Experts of a small language model.
Size: 14 layers, width 320, 119M parameters.
Training: a variant of SOAP for the experts, 392M tokens, 5974 steps.
Below are experts of layer 10 (counted from 0) of a mixture-of-experts language model. Rows are named router (the router's row for the expert), gate (a neuron's input weights, with its number), up (a neuron's input weights, with its number) and show model dimensions 80-159. Each number is 128 + 24 x the weight over its row's rms, rounded and kept within 0 to 255.
Before each expert's rows: a language model's description of what the expert responds to. This comes from a sample of Wikipedia text that the model never trained on.

# expert 5
It responds to: Opening pieces of capitalized names and split words, such as Cor, Bur, Har, plus World before War, e.g. Gian|franco, perma|frost.
router [135 133 105 101 129 153 154 140 133  98 118 136 120 131 143 139 151 125 102 130 115 135 116 118 157 124 161  74 149 100 105 141  80 133 141 171 125  84 160 120 159 129 118 164 133  79 118 132 147 127 128 101 151 105 138 118 106 143  80 155 154  93 114 151 121 134 139 148 109 148 156 129 150 143 130 129  76 103 156 188]
gate0 [163 124  98 106 173 147 176 110 152 127 162 100 144 110 122 128 124 115 108 104 151 140 144 144 110 164 105 121 151 100 159 123 130 120 136 164 142 110 152 133 120 144 117 138 138 111 139 153 144 129 139  82 115 105 129 122 169 134 136 139 152  93 106  90 139  97 123  97 109 149 122 136  82 165 151 150  91 107 107 137]
up0 [141 127 104 153 146 141 123 123 125 101 111 159 162 126 147  92  77 146 135 115 148 127 142 128 118  48 132 115 131 130 156 113 135  83 120 124  48 132 112 133 104 108 127 119 158 185 140 115 131 147 155 140 102 121  94 174 138 119 110 116 148 156 106 165 121 141 169 137 123  87 106 136 124  63 145 136 148 115 169  94]
gate1 [138  98 128 134 153 118 129 168  76 130 118 104 104 109 141 169 150 161 122 120 145 142 138 119 167 108 124 120 120 134 108 121 113 108 147 165 153 144 147 158 106 140 135 142 142 151 123 144 103 149 126 124 120 125 132 140 154 117 130 135 177 127 183 149 155 119 161 147 149  96 104  99  85 126 103 144 157 136 150 123]
up1 [142 135 124 125 117 133 121 129 144 129 140 146 127 121 145 125 139 110 134 110  92 135 152 128  68 135 111 148 115  89 155 128 105 106 144 183  99 154 146 153 126 133 170 141 144  84 134 173 123 106 132 118 125 149 126 131 163 105 155 135 168 128 128 114 165 130 125 185 164 114 136 151 149 137 126 146 134 150 149 113]
gate2 [105 113 129 155 149 123 156 154 125 113 136 137 129 154 140 136 152 171 108 156 138 158 152 145 109 153 121  87 111 108 155 134 106 173 127 132 102 132 145 129 151 162 127 118 126 134 103 110 164 115 143 140 143 108 109 112 141 135 138 148 109 143 113 140 110 123 127 159 143 135 113 140 107 160 131 160 117 107 134 168]
up2 [157 156 149  85 119 138 130 181 126 159  85  94 103 151 117 180 149 109 109 118 118 110  70 147 154 151  89 118 104 161  98 108  99 127 116 128 139 142 104 152  89 141 127 135 163 114 159 125 125 138 130 125 138 119 118 135 144  86 122 116 131 131 181 117 119 110 156 164 139 132 158 140 138 116 186 142 101  89 138 100]
gate3 [109 139 100 122 118 121  94 127 125  82 110 137  78 114 152 177  98 111 155 208 150 157 158  90 124 124 158 126  76 116  69 131 116 130 151 116 116  99 153 109  88 125 126 115 143  84 140 127 128 154 118 163 146 124 102 171  93 117  93 106 114 152 146 161 115 141 108 150 111 130 129 127  99 144 131 100 111  98 112 149]
up3 [128 124 153 103  97  89 160 115 148 180 111 134 150  65  92 120 164 151  92  96 156 154 132 121  94 107 109 137 115  83 148 104 148 104 109 134 146 134  76 156 157 119 143 142 110 141 122 130 116 134 148 116 103 112 193 140 139 101 165  94 172  97 128 118 130 138 134 104 104 131 169 136 133 123 110 120 136 158  97  82]
gate4 [117  96 176 123 109 110 170 191 143 106 134 128 109 104 105 129 136 137 145 152 135 157 111 154 154 140 128 160 131 129  86  79 145 158 134 114 162 142 124 150  79 146 100 146 148 120 159 136 145 118 129  92  88 149 142 158 139 145  79 120 102  94 136 121 154 180 157 118 110 124 143  88 128 116 155 122 151 116 122 136]
up4 [132 130  86 142 146 141 112  88  90 144 151 105 177 161 163 123 130 123 141 100 112 108 134  86 147 152 128 123 156 131 145 173 110 112 129 137  96 107 145 101 152 143 128  95 158 136 108 109 140 149 117 114 134 119 101 111  91 117 175 170 139 139 160 123  88  69  92 126 173 127 152 162 106 146 120  99 106 125 122 129]
gate5 [123 127 132 122 142 100 110  72 131 117 105 112 150 107 137 136 101 151 130 121 128 127 145 101 122  94 153  93 116 193  95 133 122 115 111  88 120 156 104 140 106  75 125 114 130 113 116 152  80 116 122 137 126 105 156 112 120 118 147 104 130 106  62 125 154  98 113 126 163 134 164 136 118 148 105  77 119 138 113 128]
up5 [175 151 129 134 142 134 114 127 110 147 127 143 139 132 126 103 114  70  96 138 125 171  94 118 130 116 140  80  82 192 121 123  83 112 167 146 137 137 100 132  90 118 111  93 124 178 130 110 129 109 124 120 107  95 177 104 148 143 154 134 108 115 138 108 111 170 135 108 116 153 145  84 142 121 140 146 159 144 133 168]
gate6 [163 100 133 120  95 136 151 155 143  96 171 112 134 155  91 127 182 126  84 105 160 136 134 107 145  90 201 159 121 151 124  97 108 118 123  73 122 164 135 111 168 132 122 111 117 153 138 144 102 143 142 189 124 121 131 137 135 168 107 160 107 120 115 161 147 131 115 115 126 111 123 124 129 109 159 126 143 146 157 127]
up6 [160 138 167 111 118 126 122 104 112 120 156 123 156 123 119 105 107 101 111  39 122 152 118 111 115 124 158 141 129 128 105  70 123 100 146 106 135 117 144 156 164  73 137 121 114 184 188 123 148  89 116 161 120 106 119 119 156 145 130 157 143 162 133 116 130 150 142 104 157 125 146 104 137 100 121 128 119 142 136 144]
gate7 [123 130 165 163 113 133 131 135 135 155 119 140 143 164 140 150 165 114 125  99 119 149 156 111 119 140 129 155 107 133 135 128 154 145  98 151 173 156 141  68 112 126 116 107 173 134 116 117 155 133 136 160  93 122 150 148 143 130 145 137 132 131 153 120 121 144 102 131 143 113  82 117 149 121 153 159 121 135 167 107]
up7 [128 147  91 123 189 135 131 123 113  92 114 109 145 122 129 114 147 131 142 158 141  51 105  97 107 138  94 181 150 155 104  77 127 147 126 141 136 161 140 148  92 128 169 118 140 150 111  95 121 134 141 131 105 102 136 133 128 145 148 162 112 128 102 187 155 117 141  97  80 124 149 149 119 151 162 142 152 132 117 134]
gate8 [150 115 107 113 154 131 108 142 121 147 116 160 148 118  99 114  99 112 120 170 135 145  90 152 131 138 103  73  99 153 138 118 144 173 151 104 102 122 185 133 108 159 129 119 126  92 104 119 111 171 130 115 116 128 114 145 164 151 110 128 127 123 151 108 127 157 165 161 156 146 149 130  79 106 139 115 143 118 108 138]
up8 [ 88 125 159 146 105 140 143 116 127 151 141 108  94 135 127 111 145 121 131  96 126  93 141 125 136  85 169 184 100 106 143 128 136 127  95 165 145 133 148 135 120 141 120 170 123 166 153 104 145 103 132 135 133 170 159 142  70 108 150 127 135 147 126 124  95 100 120  92  94 145 114 143 170 106 144 136 101 150 141 101]
gate9 [123  98 131 165 136 145 140 123 137 132 116 114 148 120 136 113 107 145 126 143  96 120 127 160 146 106 145 138 161 120  94 113 119  87 122  75  94 160 129 140 164  72  98 153 131 129 129 135 145 115 134 105 167 152 103  91 120 101 166  80  99 128 159 146 120 118 143 168 158 124  99 121 133 172 130 117 135 162  94 140]
up9 [161 130 135  67 133  93 149 145 141 111  99 162 103 134 125 117 108 130 126 138 171 142  90 124 127 144 131 131 102  80 205  97 141 155 154 136 107  88 125 137 122 152 158  98 105 143 118  96 141 136 129 133 161  81 169 113  69 116 111 157 178 120  89 127 144 134 114 127 124 120 147 109 126  81 142 113 115  99 128 120]
gate10 [159 119 126 159 102 173 119 110 148 123 159 132 130  98  95 131 131 133 131 162 134 171 160 105 104  97 172 127 122 145 152 136 165 152 142 103 160 142 106 106 116 157 152 148 122 108 126 119 165 134 115 138 104 133 151 113  72  93 151 115 142 100 127 114 124 108 119 130  82 137  98  64 105 123 133 131 108 124  74 117]
up10 [172 123 120 134 141 187 140 121  99 142 191 104 157 174 108  73 169 167 142 124 133 119 110 108 146 102 133 122 164 132  98 154 135 153 111  95 124  94 140 125  80 143 159 133 139 128 120  91 142 128 153 130 117 117 125 109 117 119 106 163 163  77 132 114 116 136 110 128 103 133 122  86 171 139 115 132 110 131  92 188]
gate11 [128 111 152 137 144 127 128 152 102 111 133 127 146 160  87 154 129  79 169 166 186 116 129 177 143 139 130  86 125 129 133 121 151 128 121 134 144 100  97 137 116 110 108 136 119 163 153 139 114 130 127 155 159 104 162 138 102 166 111 161 126  91 146 128  85 138  92 174 118 131  75  98 138  93 152 139 165 156 128 106]
up11 [120 140 118 127 159 153 136 129 124 128 116 150 118 119 128 127 114 122 135 146 135 133 181 145 115 140 104 110 110  94 194 137 141 140 147 113 129  96 156 114 128 108  90 116  95 112 140 154 151 152 108 123  80 158 167 146 133  90 165 133 156 141 102 119 111 123 142 141  92 113 122 128 108 119 148 109 152 133 106 136]
gate12 [136 111 123 128 161 154 121 150 126 135 130 185 167 154 113 134 131 142 150 131  88  67 119  86 129 112 125 114 132 117 105 142 110 121 112 157 124  91 114 183  74 130 118 100 141 170 145 169 143 144 103 120 122  72 105 117 138 111 109 149 138 109 133 156 127  88 172 138  92 115 132 122 108  99 161  98 128 108 166 154]
up12 [127 102 123 124 138 144 123 121 149 126 143 132 136  85 122 183 140 182 163 134 121  99 127 120 133  87 127 149 151 106 134 132 110  83 129 131 164 119 129 155 125 109 116  93 142 138 167 181 168 148 136 166 123 118  54 142 173 112 142 128  81 102 113 118 111 122 121 127 117 142 136 146 148 106 194  86 121 149 114 128]
gate13 [149 104 147 125 132 111 145 129 150 136 130 137 104  91 153 133 191  95 121 143 155 115 133 127 130 113 139 131 126  81 110 139 108 125 124 113 149 123 144 110  86 120 143 140  63 114 132 110 173 138 121 138 103  63  73 108 132 161 116 140 129  75 119 142  88 140 157 149 105 112 113 184 170 144 164 119 156 147 110  92]
up13 [121 104 116 183 137 155 137 153  88 111 159 139 125 121  99 144 132  52 140  98 108 130 190 141 176 141 139 138 122 163 121 104 107  85 117 159 121 167  95 118  89 104 150 136 213 136 144 123  95 122 136 102 109 128 130 151 137  93 128 138 150 156 114 143 119 131  96 108 153 116 166  99 128 133  64  94 114 107 144 154]
gate14 [105 133 133 116 150 119 138 145 107 117 117 143 164 119 114 110 172 143 100 124 131 130 128 144 126 140 162 148 133 150 105 115 160 121 128 116 172  95 160  78  91 120 100 102 123 138  82 119 132 158 148 110 125 131 160 124 144 170 116 121 139 137 105 157 122  71 125 134 172 123 138 150 148 125 141 113 124 117 146 142]
up14 [156 125 137 166 153 163 139 156 101  89 140 124 152 129 161 137 133 129 117 172 200 146  90 142 123 159 134 183 135  90 132 135 106 127 159 109 120 122 126 128 127 113 119 113 122 104 143 162 148 123  98 152 113 112 124 117 129 108 142 122 154 104 148 106 119 149 159 164 114 106 112  72 125 101 104 132 125 172 138 144]
gate15 [132 144  92 118 112 110 138 124 146 132 161 134 127 116 134  99 145  90 166 143 161 114 113 166 118 178 118 113 137 153 149 119 131 149 112 128 147 103 146 119  74 115 107 128 169 143 140 134 141 128 133 102 143  72 118 103 115 113 117 141  95 151 145 108 143 140 169 128 119 178 165 156 121 109 135  93 158 131 129 149]
up15 [153 129  82 146 131 162 137 164 108 172 130 120 110 125  94 186  85 153 129 117 106 148 137  67 151 123 101 156 146  91  98 140 132  84 136 171 123 168 162 125 191 126 163 128 111 121 131 152 122 115 148 142 115 180 144 148 158  93 123 154 103 116  91 159 136 104  99 140 135 117 164 113 135 185 102 187 110 107 170 119]
gate16 [131 150 129 132 105 120 132 108 155 122 131  98 128 126 120 108 126 129 167 132 146 107 118 136 114 129  76 136 117 169 126 122 122 137 160 102 124 180 143 141 144  97 135 173 123 105 128 150 110 173  89  99 110 110 120 160 154 141 146 123 170 124 126  48 150 148 119 135  67 129 120  97 147 150 128 159 141  80 135 172]
up16 [ 82 153 154 127 124 137 128 133 149 132 146 154 127 115 144 132 119 113 110 173 138  73 125 122 157 107 117 124 127 137 143 109 106 121 140 120 101 141 127 129 121 162 126 147 126 132 114 145 185 145 112 135  78 161 169 108 111 117 137 161 121 121 131 161 113 135 122 141 121 101 157  89 132 114 130 143 139 102 109 165]
gate17 [105  95 135 153 127 137 180 133 141 143 200 127 127  92 153 126 156 151 131 151  75 143 137  72 112 135 146 148 112 138 145  67  99 154 154  68 152  86 132 103 123 117 119 114 131 108 111  89 122 122  93 117 109 134 113 144 131 102 132 135 113 164 104 145 119 151 139 134 135 139  69 146 125 117  96 189 149 134 121 140]
up17 [188 105 146 129 164 111 115  97 152 109 116  94 124  99 103 118 121 104 141 151 132  62 125 141 124 151 112 128 145 126 108 154  98 129 141 139 147 111 130 116 154 157 120 122  84 133 139 141 111 138 115 114 137 181 152 111 142 149 127  98 158 104 171 113 111 104 188 131 126  89 139 111 106 100 142 120  88 135 126 123]
gate18 [ 99 159 114 125 143 128 131 122 141 142 131 125 101 164 160 113 136  98 108 102 133  90 134 146 152  93 174 135 139 109 126  96 120 165 147 159 134 129 112  94  86 102 140 126 163 163 179 113 173 138 171 169 130 102 143 176  67 109  93 161 123 174 122 134 131 135 105 129  84 132 137 157 169 166 104 112  90 141 122 119]
up18 [160 102 119 126 124 137 113  90 172 174 128 100 125 149 119 120 156 120 104 154 149 179 107 120 102 124 159 183 116 101 128 126 122  83 134 147  97 128 116 119  82 125 180 119 149 106 141 189 173  98 151 127 133 168 101 114 135 136 106 122 127 152 118 142 134 117 160 157 101 114 149 125  84 138 190 135 109 131 105 148]
gate19 [135 149 149 135 105 129 177  94 104 120 103 110 100 162 132 111 121 107 110 123 122 140 131 136  90 102  85 125  87 131 141 163 112 131 149 129 104 185 152 111 126 110  92 157 183 116 139 172  99 109 121  90 154 137 119 118 112 146 136  96 159 147 152  87 111 127  84 136  95 150  98 170 128 123 129 107 133 152 125  98]
up19 [102 125 154  86  83 137 187 117 128 100 100 142 123 125 116 126 110 140  91 112 129 150 131 173  84 116 107 112 114 103 105 147 145 125 168 178 130 137 140  96 137 120 102 127 180  95 133 132 137 135 161 111 132 108 135 130 175 163 140  77 142 159 128 139 142 134 104 124 132 133 111 178 144 136 124 117 109 105 132 159]
gate20 [ 78 137 153 101 143 117 142 152 140  99  70 125 153 141 140 124 140 106 171  88 105 111 101 130  87 110 141 137 118 136 101 150 119 132 123 154 126  70 133 123 151 121 121 134  88 154 138 148  85 149 100 137 107 118 118 105 143 163 151 127 117 117 112 153 162 137 140 122  85 148 127  97 156  70 160  84 128 144 141 126]
up20 [146 136 144 131 139 151 177 122 133 147 173 100 127 129 105 135 139 103 110 100  73 118 108 124 144 126 156 176 125 101 108 150  79 138 138 113 107 116 148 183 130 124 137 161 100  85 155 150 131  94 137 104 109 159 198 119  85 131 108 109 124 179 138 116 138 134 112 134 123 131 111 126 111 157 134 113 126 116  91 122]